Experts of a small language model.
Training: a variant of SOAP for the experts, 290M tokens.
Below are experts of layer 7 (counted from 0) of a mixture-of-experts language model. Rows are named router (the router's row for the expert), down (a neuron's output weights, with its number) and show model dimensions 0-255. Each number is 128 + 32 x the weight over its row's rms, rounded and kept within 0 to 255.
After each expert's rows: "comes before" lists some tokens at least twice as common just after its tokens as in all text. This comes from a sample of Wikipedia text that the model never trained on. Tokens count by the router's weight.

# expert 21
router [151 156 123 151  69  82 112  99 121 168 123 121 108 160 139 180 150 122 142  99 161 107 164  87 178 142 121 155 146 177 113 137  90 106 146 125 118 129 201 138 108 103 155 104 140  99 113 180  97 165 127 169 121 128 121 133 140 125 214 179 183 125 146  87 117 169 138  74 153 158 117 135 153 177 116 202 119 127 100  81 159 153 113 203 121 120 171 139 191 157 176 127 163  78 162 110  77 137 155 124 133  60 154 126 147 185 126 125 143  84 191 111  97 150 125  99 134 150 149 123 128 103  96 107  35 115 196 137 114 132 104  95  91 109  76 154 159 119 181 129 173 119 118 110 147 134 145 150 115  99 123 109 153 144  80 211 141 140 117 136 136 100  36  80 158  81 145 144 124  78 117 198 151 138 142 122 162 155  97 145 164  70 145  97  81 161 122 164 123 115 163 172 115 112 138 103 150 100 147 170 115 106 137 153  93 122  35 122  87  76 169 151  75 121 134 101  93 143 149 103 141 156 121 122 117  88 141 151 112 162 152 143  99 125 183  30 112 148 148 141 133 118  86 116 153 139 149 147 157 104 133 143  76 133 129 110]
down0 [123 156 118 120  58 189 167  90 111 181 114 111 141 116 103 154 147 106 178 118 196 110 168 147 109 129 131 122 127 165 137 152 134 152 134 165 200 113 136 191 112 134 176 158 175 132 164 105  72 163 158 116 143 123 134  58 100 128 165 165 104 143 129 114 110 115 136 145 171  99 146 115 150 129 114 107 104  78 123  74 136 131 122 133 164  52 208 148 190  97 170 146 104 145 175 122 134 152 136  73 174 161  44 167  89 155 124 129 171 125 131 145 136  35 176 105 130 106 141  83 152 127 120 158 144 146 125 100 143 116 103 122 188 117 114 131 174  77  93 114 106 119 102 113 172  59 149 152 172  93 119 149 117 102 176 159 107 153 142 130  99 103 169 158 110 131 150 155 103 130 127 110 164 103 101 123 166  64 130 152  75 122 163 122 142 146 100 158 133 112 208  75 114  57 148 132 148 168 149 122 165 104 165 107 166  75  98 100 161 132 170 131 138 104 168  94  82 203 148 154 132 131 142 124 106 143 106  48  85 135 142 107 115 128 177 164 116 124 149 130  80  86 101 157 131  79 138 169  92 167 107 137  90 153 126  87]
comes before: ", ", ". ", "s ", "s", "-", "'"

# expert 27
router [123 146  83 174  79  80 113 146 145 114 119 110 158 133  85 168 119 176 164 113 147 142 106 131 158  87 116 113 168  74  85 111 166 201 129  85 150  99 138 119 140 113 135 129 170 153  90 136 126 165 115 162 172 150 163 124 169  92 176 105 162  70 105 124 119  74 153 156 105 111  94 118 155 109 140 188 115 168 111 122 135 157 131 136 123 163 165 100 188 131 138 149 127  88 143 120 127 129 148 114  59 113 118 193 153 149 174 126 156 124 153 141 141  86 116  64 151 117 106 125  58 121 122 128  65 143 148 161 160 109 144 129 137 195  40 133 169 118 167 150 174 106 167 100 120 122  82 106  77 115 101  96 161 115 177 144 147 140 143  86 151  63  79  70 150  81  99 175 109 114 127 122 174 121 128  89 153 163 167 164 151  84 218 149 110 142  90  77 131  69 187 135 157 141 117 137 100  81 110 140 150  78 171 137  82  97 109 132  96  78 146 165 136  97  93 138  75  81 132 155 127 104  90  84 101  95 121 156  90 150 163  86  80 130 171  86 143 111 130 151 146 110  85  86 162 161 146 143  97 122 169 134  59 109 123 144]
down2 [ 70 144  78 154 174 133 142  85  89  93 159 106 123 128 140 123 143 126 133  96 100 137 125 163 113 111  64 142 155 133 130 121 109 148  97 138 191 161 108 115 186 183  98 127  59 140 117 156 151  85 108 112 126 119  99 161 115 114 101 106 139 106 134 167  92 139 139 121  90 113  96 109 186 113 139 127 203 147 173  89 178 193 143 135  99  64 122 153 108 129 109 105 120 102  90 106 139 128  99 151  95 138 134  80 168 128  56 117 163  85  93 132  98 161 122 119 202 144 110 115  72 105 166  86  90 104 119 110 121 164 154  91 138 130  82  73 108 157 168 142 141  56  82  83 145 104 143 191 146 129 129 127 120 142 173 123  53  87  91  63 127  93 151 108 182 105 108  64 124  59 122 144 147  86 175 115  65 146  98 139  91 115  96  92 125 124 110  76 191 133 172 144 178 114 145 155  97 110 118  82 175 111 160 162  82 103 164 132 191  72 161 102 101 169 106 146 161  88 123  78 144 126 110 138 124 148 123 171 131 192 129 118 172 132 170 166  83 156 149 125 147 107  76 154 170  96 154 122 169 100 148 124 123 136 149 111]
comes before: "| ", "|", "of ", "(", "by ", "by"

# expert 26
router [147 133  97  97  41  89  83 112 165 169 119  98 124 134 127 169 140 169 162  91 132 121  91  87 158  91  88 120 141 120  97  88 176  99 123 103 127 128 126 110  98 102 190 116 114 122  76 156 159 106  62 123 182 152 165 144  78 157 158 145 173 122 109 122 142  73 150 103 103 127 100 131 166 107 149 101 120 127 140  56 143 118 140 153 130  80 221 118 202  99 218 160 218 124 164 121  96  82 142 120 126 107  79 119 144 168 148  71 192  95 132 151 132 116 151  89 161  95  74 177 135  96 125 114 122 102 135 105 134 146 105  94 116  92  54 136 154 142 140 193 143 119 159  91 148 117 117 119 121 114 137  93 137 132 150 132 122 212 117 114 167 150 111  95 115 101 127 151 122 145 148 163 155 139 119 150 106 124 127  99 149  79 122 120 135 187 156 129 146 137 129 146  82 136 129  73 163 130 122 170 175 121  96 131  61 101  75 123  84  98 135 102  97 145 126 148  95 150  99 121  84 121  95  96 137  75 190 127 164 147 202 113 109  94 178  77 132 195 119 143 101 124  65 142 136 167 150 138  88 131 145 141  61 105 116 126]
down2 [154 150 134  89 108 137 164 110 132  42 137 110 163 146 168 166  73 173 104 151  42 140 117 153 114 103 138 161 151  89 122 203 173 116 113 122 109 105  87 159 190  30 164 157 129 213 128 148 128 126  62  90 150 131 183 123 162 150 124 159  55 100 163  75 165 166 139 142 107 147 128 130 130 119 118 115 123 107  98 136  80 153 124 161  60 153 144  90 123  88 114 119  95 110 122 169 143 124 144 122 134 157 167  87 147 160  75 144 126 116 103 135 135  99 105  98 154  81 147 131 189 145 128 112 135  81 151 149 177  67 108 122 143 135 130 120 155 112 162 148 106  97 158  99 149 131 114 141 155  88 130  99 114 128  90  77 120 124  79 166 117 154 103 164 183  88 103 117 135 113 133 178 156 106 142  98  82  95 111 163 149 110 186 165 111 129 153 133 158  66 127 103  78  77 136 173 125 160 135 149 210 119 119 208 142  64 149 121 128 133 133 164 192  46 106 122 132 102 123 137 103  94 131 137 133 118 108 103 156  88  84 133 104 121  92 106 122 115  97 184  77 134 152 114 157 130 125 163 102 100 177 108 161  62 110 152]
comes before: ", ", ". ", ": ", ".", "==", "\n"

# expert 3
router [147  82  79 147  77 140  90 118  81 127 195 139  91  81 148 164  99 151 180 104 133 105 161 157 195 125 145 158 158 108 104 138 128 113 162 153 119 181 144 109  79  72 138 144 147 101 135 139 126 160  84 153 149 183 161 137 109 155 151 143 155 145 141 113 167  82 156 105 176 138 108 111 214 142 116 137 123 168  81  99 190  76 129 168 125 150 136 111 204 107 121 127 139 131 108 139 129 184 116 101 133  65 150 148 101 136 172 116 193  68  61 107 116 124  87 135 156 168  83 108 140 137  84 167  28 141 159 103 104 115 131 124  56 160 104 108 172  70 170 159  94 103 149 100 151 120 121  72  84 145 130  72 163 133 134 152 116 137  91  95 158 153 138 116 158 127 140 123 116 117 137 123 183  88 145  94  87 167 117 125 163  63 159  75 151 174 135 155 105 127 140 151 182 111 153 148  91  97 131 176 136  92 102 156  96 116 119 166  88 121 144 149 110 146 153 150 124 157 175 164 133 100 134 116 152  46 156 145 117 139 160 105 118 136 179  81 133 175 142 145 176 150 106  93 122 157 166 120  66 129 123  60 121 169 130 145]
down1 [164 128 107 106 118 165 123 117 130 118 141 147  78 163 123 147  98 145 142  69 133 143 222 116 134 164 111 108 129 121 137 108 110 204 102  93 161 137 138 198  99  90  61  99 165  75 138  87 111 155 103 179 130 202  87 109 147 108 100 138 194  85 118  85 135 121  86 162  48 181  94  92 109 171 161 157 127 101  88 119 114 204  92 149 131 118 153 136 120  77 177 120 120 120 172 140 121 133 116 212 100  57 123 169 124 118 179 100 154 150 119 158 158 134 139 134  96 123 137 164 136 153 134  52 137 105 134  86 153 107  93 120  86 153  74 182 109 141  79 148  99 110 128 150 144 100 104 133 171 130  98 127  37 132 122 142 132  96  70  92 179 114 135 107 118  91 117 173 140  49 103 114 108 140  93 130 134  80 166 156 122 144 179 135 162 149 125 116 136 128 158 165 149  93 129 121 147 166 121 129 142 103  55 114 180 174 131 112 153 198 160 183 114  93  79 103 101 102 122 158 124 149 161 142 129 131  93 122 100 132 132 120  95 126 111 111 116 117 119 145 108 132 121 150 106 136 120  79 127 129 167 129  35 164  75 140]
comes before: "\n", ", ", "201", "\n\n", "202", "tion"

# expert 4
router [126 123 133 135  62 122 153 112 147 136 114 126 176 129 141 147 146 148 165  51 167 126 110 119 183  77 142 160 156 162 134 102 114  97  97 103 137  88 148  80 114  52 143 156  95 101  66 173 188 128  81 127 154 191 145 143  98 153 133 127 143  80 102  76 101 131 160 131 129 131  97 173 106 138 144 128 101 146 108  93 137 142 108 109  97 113 157  93 162  98 144 140 179 139  98 105  97 151 132 128 130 124 119 133 172 147 185  66 170  81 170 112  83 144 106  87 112 129 107 131 133 147  76  98  46  64 121 153 127  76 126 115 117 185  98 151 191 156 141 152 144 125 140  82  94 142 107  98  49  64  52 134 160 136  99 149  99 149 202 148 128 107 105  89 164 100 171 169 124 149 140 157 172 133 154 106 161 115 149 172 131  91 160 128 104 151 114 196 136  81 131 168 173 109 169 136 123 134 136 159 135 144 129 106 116  83  95  62  62 112 190 147 135 161 155 202  89 119 147 172 125 134 132  82 120  85 150 175 153 125 176 144 137 119 168 150  88 162  93 164 133 173  95  63 174 140 144 154 114 108 154 116 104 131 121 133]
down2 [121 117 127 160 115 111 150 115 112 141 109 101 157 161 191 137 137 130 121 157 116 175 168 132 137  28  65 159 150 110  82  76 176  83 141  91 122 135  84 145  83 164 121 210 131 139 175 107 129 107 118 158 156 188 162  74 135 139  66 181 164 144 151 139 170 150 169 113 142 174 150 154  62 102  44  76 193 119 192 100 146 150 170  92 139  99 150 142 139 146 130  59 116 108 166 114 134 110 134 131 112 170  73 132  90 121  83 154 133 144 140 113 134 125 143 159 149 172 123 208 120 137 115 185 113  73 124 131 145 123 120 144  78 147 159  67 151 122 125 192 110 115  77 118 128 107 147  97 162 140 165 118 102 130 138 135 105 108 124  89  99 129 143 175 105 152 149 150 132 102 101 113 101 127 150 154  69 153  93 160 140  53  84  89  66  75 145 106 149 158 150 110  72 109 130 139  90 100 129 116 128 103 104 126 107 174 215 106 119 116 125 124 128 176 155 158 148 103  64 121 106 119 189 121 161 157 150 113 129 133 120 116 180  78 152 155 138  92 110  97 152 132 171 162 113 152 121 146 131 167 135 126  48 149 123 147]
comes before: "the ", "a ", "his ", "201", "200", "their "

# expert 6
router [158 146  92 108 103 126  94 142 161 150 147 118  99 150 137  84 151 163 166  72 131 136 161 105 188 116 105 176 132 185 139  87 128 127 123 141  89  57 116 134 150  49 127 135 139 137 104 210  88 152 137 192 191 121 165 147 101 125 170 125 169 141  80 152 129  78 108  78 169 131 102 197 152 164 123 124  56 120  97 141 179 111 146 136 122 153 104 133 196  87 149 148 170 110 175 123 126 125 169 101 102  95 169  95 111 163 102 118 189 127 118 148  80 118 124 126  87 150 112 207 112 196 110  98 100 113 154 142 147  92 153 152 105 126  54 150 160  98 152 159 124 103 122  85 119 137 100 132  51 112 127 148 153 114 151 120  97 135 120 121 145 150  73  72 140 117  76 105 150 138  69 204 180 143 107 120 100 189 137 103 119  93 120 148 124 148 117 175  98  71 172 126 136 121 156 119  73 106 121 167 184 100 118 141 134 116 131 128  78 103 144 123 146 141 134 136  78 138 146 135  95 132 120 122 111 107 184 168 104 199 146 103  91 117 130  62  88 136 159 145 125 153 132 149 154 172 112 142 102  82 129  63  61 155 155 113]
down1 [101  85 114 121 103 151 140 105  88 132 161 128 107 102 110 165  99 129  91 155 168 126 149 127 186 166 109 146 110 155 159 102  64 146 163 111  95 146 163 111 122  96 126 189 229 128  85 172  89 159  76 154 111 133 108 172 116 115 123 112 151 142  98 129 163 119 169 120 106  83 165  79 101 119 115 139  70 113  97 162  79 112 127 156 153 100 141 104  38 205 123 134 139 142 123  91 179 134 152 136 155 104 111 140 173  93 149 101 160 126 137 106 150 108 121 115 114 159 109 111  81 118  61 121 115  58  82 135 136 175 117 123 130  99 102 127 107  79 106  96 131 104 120 142  85 164  98 122  93 172  74 116 106 128 110 173 164 129  75 108  90 116  89 154 112 123  84 146 134 104  64  99 132 144 197 135 127 139 133 195  47 220 193 122 120 149 143 100 127 106 175 151 123 130 143 160 159 168 144  86 109 151 125 115 147  88 151 136 164 122 140 125 108  96 180 114 167 111 139 135 128  62 121 133 136   3 150 103 114 143 138 108 114 185  98 115 127 134 130 155 180 127 135 146 153  89 140 154 180 126 112 168 155  57  95 104]
comes before: "- ", "\n", "| ", "\n\n", "|---|---|---|---|---|", "|---|---|---|"

# expert 15
router [131 155 105 174  73 149 150 112 126 159 154 148  97  89 108 143 139 112 195 118  87 187 130 107 145 126  83 118 123  92  89 113 167 129 131 112  85 171 100 133 100 135 180 177 122 162 107 187 154 175  96 144 165 171 156 155  77 139 111 115 165  98 102 107  99 121 124  40 166 153 114 116 180 101 118 120 103 152  72  99 122 153 110  95 110 107 108 123 140  74 125 106 143  86 135 117 101  91 174 113  70  94 140 194 140 153 149 122 195  83 136 145 103 130 141 111  73 132 127 116  86 152 137  97  95 148 146 144 163  92 131 105 114 153  63 119 119 127 155 175  84  85 152 124 135 136 118  66 125  92 105 188 136 120 161 196  98 143  97 110 125 144  72  78 185 140 138 129 151 114 171 168 104 140 137 166 154 184 113  74  77  85 163 119 144 127 175 187 149  75 206 140 127 129 116 117 171  84 178 160 101 103 105 131  74  73  89  97  70 132 168 112 119 177 135 147 101 114 148 154 148 108 168 141 145  63 132 136 128 190 161  75 112 170 103  70 112 142 158 152 103 111 124  96 170 173 159 128 101 131 125 121  71 138 146 155]
down3 [158 145 105  99 133 109  97 122 102 140  94 115 101 115 233  91 144 124 174  70  62 104 107 113  97  94 120 137 124 104 117 120 129 126 185  85  70 140 113 164 107  89 147 122 166 162 117 154 142 120 119 166 106 111  86 125  90  77 109 137 160 183 132 126 162 180 160 114 119 112 134 112 132 100 160 151 167 122 132  76 168 140  89 179 103 166 178 117  97 163 102 105 165 121  95 128 140 108 118  93 116  90  93 138 210 150 109  44  90 136 142 130 103 106 188  79 165 153 172 152 164 132 147 134 113 124  90  97 150 151 158 161 139  91 136 111 159  90 168 114  66 123 152 112  73 146  94 151 122 113  68 208 132 125  83 148  94 122 151 138 186 103 143 105 108 175 152 176  87 109 129 170 140  87 140 143 114 151 136 188 144 135  97  61 106 139 102 119 126 101 190  92 131 130 141 101 104 132 123 135 156 141  11  58 157 124 167 102 110 177 134 171 146 164 134 138  86 179  93 109  78  98 126 126 110 129 169  99 177 130 155  78 127 101  79 137 113 128 167 146 100 135  96 154 128 139  73 148 114 146 140 182 178 127 136 151]
comes before: "a ", "to ", "the ", "be ", "that ", "been "

# expert 20
router [107 128  89 177 142 113 127 178 155 162 132 138 135 111  95 151 103 188 155  42 156 160 124  81 129 103 168 188 196 128 116 128 181 169 144  86  95 164 158 121 100  75 169 131 115  91 112 123 128 137  85 146 138 154 158 141 117 131 202 174 179 102 132  87 138  83 124  37 153 158 116 122 134 143 125 153 113 153 103  84 155 120 108 165  97 139 154  94 147  81 125 117 138  76 128 163 112  61 157 113 136  99  77 145 130 154 118  78 203 123 153 198  85 157 137 106 146 158 119 166  96  86 101  83 115 113 175 115 123 147 114 114 119 129  47 106 140 106 152 143 123  91 135 123 135  94 102  81 106  99  99  86 177 137 144 175  51 133 138  79 143 154 100  84 173  71 113 134 117 127 134 171 170 143 160 139 131 148 111  78 187 101 164 122 155  97 159 143 117 108 152 124 148 152  90 115 188 136 126 128 138 115 167 132 101 167 124 116 106  93 163 130 197 173 146  70 106  92 148 147 104 122 122 100 130  97 216 141 122 156 121 173 116 158 173 148 139 137 143 155 144 109  73 133 171 179 151 146  75  76 182 100  99 114 110 141]
down2 [106 137 127 111 181  69  82 123 122 117 243  82 134  70 125 116 157 148 183 182 122 163  54 108  77 144 120 103 156 149 149  42 108  86 125 113 117 120 123 116 141 135  74 105 138 105  65 161 164 166 102 137 117 141 122 131 124 121 145  58 126  98 144 141 188 108  86 191 170 119 145 115  96  92 115 102  65 103  79 149 173  94  98 139 128 139 178 131 146 151 145 124 138 120 113 127 136 151 139  95  96  97 102 153 158 110 160  99  74  99 154  99 107 131 149  77 114 133 103 139 121  73 129 181  91 170  99 135 130  83 140 186  84 173  84  58 130 130 165 118 100 166 145 103  91 117 158 149  45 184 163  70 111 122 152 105 146 149  94 154 162  88 194 124  96 182 133  99 155 141 123 129  93 144 157 107 173  61 174 169  98 118 112 125  74 136  99  96  96 138 108 124 133 107 155  89 121  82  89 166 147  63  98 103 109  81 151 128 108  82 132 111 165 136 114 105 138  79 116 117 138  82 143 165 105 143 161  83 167 130 128 128 162 121 168 143 112 132 102 151 143 146 149 138 163 159 179  96 165 159 127 151 149 130 104 129]
comes before: "The ", "In ", "He ", "==", "It ", "== "

# expert 16
router [144 120 115 148  98 140 160 117 156 118  54 132 213  89 141 176 152 184 178  84 171 131 168 116 136 124 137 122 138 113 132 118 118 132 136  80 149 143 131 105 111 130 183 166 116 115 102 155 165 114  72 185 159 183 139 130  57 173 140 101 151  63 121 100 109  83 149 172 169 105  80  91 156 131 115 166  78 132  83  85 124 110  91 127 119  91 166  66 148  98  92 127 152 101 141 152  71 110 182 114  75 132 144 149 140 139 171  93 190 126 143 157  53 119 108  94  96 115 145 111 165 162  73 152 128  98 136 181 124  73 141 146  93 154  20 106 161 122 151 189 123  80 173 130 122 104  74 131 106 130 106 127 154 137 148 122  88 115 161  97 126 114 140 103 162 111 190 158 142 120 114 158 159 130 158 132 150 132 153 132 140  70 164 106  43 134 154 147 116 110 164 117 166 130 159 137 158 116 178 150 103 111 135 118 116 103  86 153  74  91 100 176 162 163  99 127 108 116 150 157 112  99 146 116 147  59 145 135 133 157 109 141  74 118 151 126 119 139 150 161 130 118  88 139 173 188 157 159  45  88 177 112 109 140 147 163]
down2 [128 151  66  74 100 111  69 128 179 136 114 102 200  87 120 140 103 150 132 113  45 120 181  84 144 136 138 116 143  91 145 163 172 130  86 105  97 143 139  92 201 126 197 155 119 130  74 117 148 149 136 129  48 114 121  68 180 133 137 147 101 124 127 144 102 107 146 129 109 134 138 149 141 169 143 115 109 118 168  96 102 117 171 151 190  95 110  95 134 138  83 113 117 144  65 144 109 125 184 133  86 114 125 103 155 106 126 149 140  92  95 110  75 146 127 114 105 117 151 120  95 166 122 144 153 204 166 118 115 134 157 201 149 127 151  73 125  94 141 110 139 116 131 134 176 152 185  86 130 143 159 131 136 127  80 151 127 148 168 159 129 127 124 159 141 142 128 150 139 131 133 142  96 161 134 150  41  75 179 129 107 231 157 136  66 149  86 194 198 172  65 140  87 180 112 122 139 202 162 134 141 163 134 103 125 153 148 140 168 108 167 199 171 116 146 127  75 100 124  88 141 116 103 123  64 140 132 108 115 125 123 147 195 132 109 118  86  67 117 139 145 126 106  96 117 142  97 100 113  74 136 138 152 177 124 129]
comes before: "| ", "(", "and ", "B", "K", "H"

# expert 18
router [125 121 112 121  89 103  96 149 146 172 102 130 117  96 143 116 136 141 143 115 168 121 180 111 127 122 119 165 130 161 110  80 109 142 164 109  86 117 149 116  72  34 138 149 156 147  67 132 169 154 143 145 161 181 134 101 109 128 173 164 156 121 103  79 146 104 132 104 181 147 118 133 175 170 118 134 122 151  99 109 108  82  88 147 174 125 149 123 148 101 141 130 255 114 178 129 144  61 131 125 123 131  96 171 127 162 136 145 116 108 141 131  89  88 126  75 100 157  81 154 103 111 107 103  89  88 156 139 136 117 142 132 107 157  64 141 145 136 117  90  82 103 181 124 163 119 104 116  91 101 116 102 135 136 138 135 121 110 149  86 155 129  87  78 135  95  96 195 108 114 139 120 155 157 127  88 151 107 136 181  73  77 144 139  80 125 150 162 136  95 213 137 183 133 102 143 109 112 188 132 151 110 111  96 108  55 107 144  55 122 161 177 136 133  95 111 152 213 153 168  65 148 165 109 124  68  99 167 117 141 164 139  75 158 112  98 153 194 177 193 164 139  91  75  84 164 143 127 108 137 117 110  91 137 169 107]
down3 [142  99  93  88  87 125 169 135 160 104 144 108 143 139 130 116 173 197 142 142 135 143 136 152 101 139  71 154 162 125 187 111 116  81 141 114 117 126  82 101 107  79 107  71  86 118 116 158 176 119 161 111 146 153 154 149  99  98 130 108 168 172 105 144 143  78 171 136 171 165  99 129 126 110  58 128  90  59 164  74  71 145 118 102 149 159 126  92 111 126 126 165 133 115 141 105 108 162 166 150 149 119 107 170 124 143 135 118  83 125  89 119 151 111 135 166 107 170 134  93  95 131 188 115  79 164 128 102  85 145 132 187 185  97 160 160 149 100 132 154 136 151 172  76 183 128 142 123 121 217 198 123 135 115 167 137 143 110 120  78 128 179 147 113  79 101 147 159 125 173 137 148 213 178 182 127  70 119 136 141 163 122 168  92 137  58 202 123  99  73 116 129 149 115 133 124 142 161 152 105  87  80 149  63 175 134 176 153 100 102 120 160 152 161 123 124  52 125 145  79 122 183 110 147  86 114 149 125 118 124 125 107 118 143 121 133 110 126 164 132 101 168 183 128  83 138 144 195  86  91 100  81  86 124  86  84]
comes before: ".", ",", "–", "0 ", "; ", "% "

# expert 29
router [127 135 100 126  58 104 123 116 142 101 144  94 156 135 164 183 173 161 143 107 178 130 158 102 154 156 162 133 155 165 123 109 117 150 112 162 111 126 160 126  96  82 186 156  77  88  99 147 103 126 100 136 139 130 137 139  77 187 188 176 167 135  95  74 149 136 111  98 138 124 112 136 156 153 111 125  71 152  60  67 128  99 129  95  82 109 140 147 201  98 168 167 212 135 128 136  66  36 145 146 130 112 134 152 156 142 140 122 173 124 166 157 135 136  92  47  81 124  78 148 113 120  62 133  90 106 150 143 160 116 115 117 160 149  98 146 145  84 178 148 141  90 135 140 136 139  83 123  91 123 143 158 121 112 114 206  89 120 157 115 145 123  75 120 150 133 152 123  89 141 117 170 172 161 163 100  92 149 122 165 137  92 175  86 109  97 158 146 157 123 149 134 159 106 150 118 160 113 149 177  89 125 103 105 112 126 109  97  76  93 153 221 118 154 139 142 119 131 108 132 112 119  97 124 117  44 127 134 151 178 146 123 100 115 144  44 120 172 138 128 149 103  53 139 187 193 146 144 105 103 185  75 111 171 129 147]
down1 [109  58 151 121  82  60 120  82 126 195 119  70 138  90 114 134 114 129  95  72  46 146 139 138 160 132 113 137 191 142 178 180 191 160 116 160 114 141  92 144 143 140 164 110  95 133  61 117 172 111 115 165  88 119 145 187  89 121 127 149 141 138 139  73 141 155 126  97 141 144 153 120 161 124 154 140 131 178 137 177 122 129 147 116 110 125 118 187 104 116 173  73  47 107 146 142 134 164 149  83 103 108 207 105  92  96 143  94 145 128  93 140  98 166 113 106 108  85  74 112 112 112 196 128 147  94 110 176 176 128 104 126 116 138 155 143 184 214  99 143 142  58  84 139 133 153 124 167 133 184 136  70 140 136 123 102 178 141 103  69 110  68 130 129  96 112 166 127 188 117 154 121 147  83 137  87 148  60 164 124 138  72 190 167 142 126  86 150 133 151 141  98 112 161  74 163  86 143 103 119 150 130 127 125  98 123 109  64 149 169 159 175 203 111 124 167 118 107 114 149  79  97 127 112 133 126  88 144 126 141 162 141  95 117 136 150 120 113 113 148 101  97 137 115 105 130 103  82 135 168 106  78  99 112 119 122]
comes before: ", ", "'", "\n", ". ", "; ", "-"

# expert 7
router [162 134 109 128  83 124 103 104 100 165 180 128 142 110 115 148 150 141 159  79 138 153 135 136 112 104 149 144 144 130 125 120 113 136 139 104 111 158 129 144 107  78 181 124  91 121  86 146 154 145 151 180 117 152 122 122 112 113 149 156 223  96  97  98 145  57 163 112 150 183  67  91 198 151 120 102 130 110  84 135 177  76 133 145  96 113 171 104 142 112  96  74 168 102 183 172  87 112 174 100 171 122 108 157  92 161 177  99 143 104 158 141  74 127  56  76 153 110 115 160 140 122 110  62  66 133 189  97 133 119 181  93  88 145  63 115 143 143 188 144 138 111 127  99  96 139 141  65 100  87 141 153 158 155 173 166  90 176 160 126 173 118 124 101 162  98  96  92 151  77 153 186 146 159 115 103 116 156  74 115 217  95 108  84 108 129 159 173 131 104 178 134 145  81 123  95 147  84 156 171 139 109 115 133  73 103 126 122  98  64 143 121 130 144 127 125 149 149 133 164  97 130  90 128 121 113 158 167 149 164 142 103  56 137 164 107 149 148 183 133 143 156 110 107 110 155 129 196  85  77 123  81 143 151 153 160]
down3 [147 122 132 127 113  66 135  57  87 139 150 141  98  66 123 136 134 151 117 171 159  84 125 162 146 156 145 167  92 143 130 119 143 123 128 159 157  98 164  72 115 178 172 126 126 164 132 166 122 165  67  78 128 174 116 137 209 152 130 132  98  65 177 107  83 131 142  16 149 132 112 113 145 119 159 115 110 168  73 207  83 119  70 121 168 156 137  80 194 102 102 171 140 123 187 157  92 147 132 133 141 116 140 150 179 146  95 175 157  94 109  71 153 112  73 174 191 133  99 145 120 120 152 126 145 146   0 128  76 104  85 122 136 157 150 112 149 174 173 122 145 133 163 156 139 114  86 129  92  74 123 158 118 110 113 132  98  98 158 131 134 129 114 148 174 174 125 133  87 108 115 145 130 118 154 134 104 145  79 167  97  61 146 187  81 147 106 155 145 102 132  95 108 128 161 144 155 126 109  98 133 126 133 120 118  96 143 129 150 137 141  82 113 145 100 148 176  87 123 140 100 150  64 183 180 112 113 133 121 108 161 161  89 150 127 139 138 126 141  96 129 140 163  85  77 133 139  76 155  88 126 127 117  86  90  92]
comes before: "the ", "a ", "his ", "he ", "their ", "her "

# expert 36
router [131 139  93 128  79 108 125 118 153 158 118 126 115  94 131 122 103 140 148  51 163  93 157 129 130 156 112 134 175 163 135  96 130 105 100 107 123 118 166 140 161  63 164 143 111  96 109 171 151 148  79 138 138 157 159 146  94 183 185 147 179 112  88 112 122 124 103 104 157 141 140 112 114 122 131 109  94 117  76 117 185 131 125 167 103  85 138 128  97  77 165 130 163 112 147 180  72 110 177 107  81  98 108 119 131 191 153 125 194  57 132 174 139  69  83  69 120 151 134 159  99 155  52 112  88 115 187 151 146 110 134  83 141 186  27 173 162 102 154 168 148 101 107 100 130 142 115 105 102 152  95 189 120 107 140 185 123 129 125 135 172 165 108  97 159 105 172 209 140  96 148 115 155 137 114 173  77 167 141 144 165  64 182 129 113 138 137 126 118 133 134 110 148 111 118 119 138 125 111 215 111 141 145 140 118  98  69 159 128 149 138 137 131 185 130 110  71 169  98 181 128 154 129 154 106  58 152 137 133 159 175 105  51 137 166 110 139 139 145 192 163 137  65 146 111 148 127 184 117 147 116 116 114  98 146 147]
down2 [ 98 185 111 113 102  77  65  86  73 179 120 140 135 120 126 135 111 162 141 132  88 103 115  74  76 168 170 101 155 116  56 115 114 166 123 186 165 108  89 146 146 175  86 156 154  86 106 131 136 102 140 133 111 141 212 112 129 135 148 157 107 135  93 172 161 164 174 166 177 144 133  96 145  95 149  86 193  82 155 129 152 151 146 147 122 162 116 168 107 126 164 150 107 122  80 194 132 124 112 152 152  81 183 174 122 136 132 126 100 131  76 136  99 122  80 147 124 125 187 118 111 114 135 183 137 142 147 100 164  86 114 127 114 146 154 155  77 129 103 112  72 149 171 143 180 107 134  94 138 192 144 133  96 129 108 116 165  85 130  95 102  83  97 149 130 171 166 137  67 139 165 129 104 180  95 104  89 169  76  87 140 116 119 126 162  70 134 124 120 132  92 141 129 133 172  78 155 133 175 149  47 144 114 147 145 191 128 137 110 137 143 130 125 151 190 151 173 159 119  86 120 157  81 105 137 144 121 126 116 132 116 151 113  99 121  87 211 121 169 159 174 119 109  20 144 179 135  92  96 160 151 131 135  85 102  88]
comes before: ", ", "–", "\n\n", ")", "\n", ") "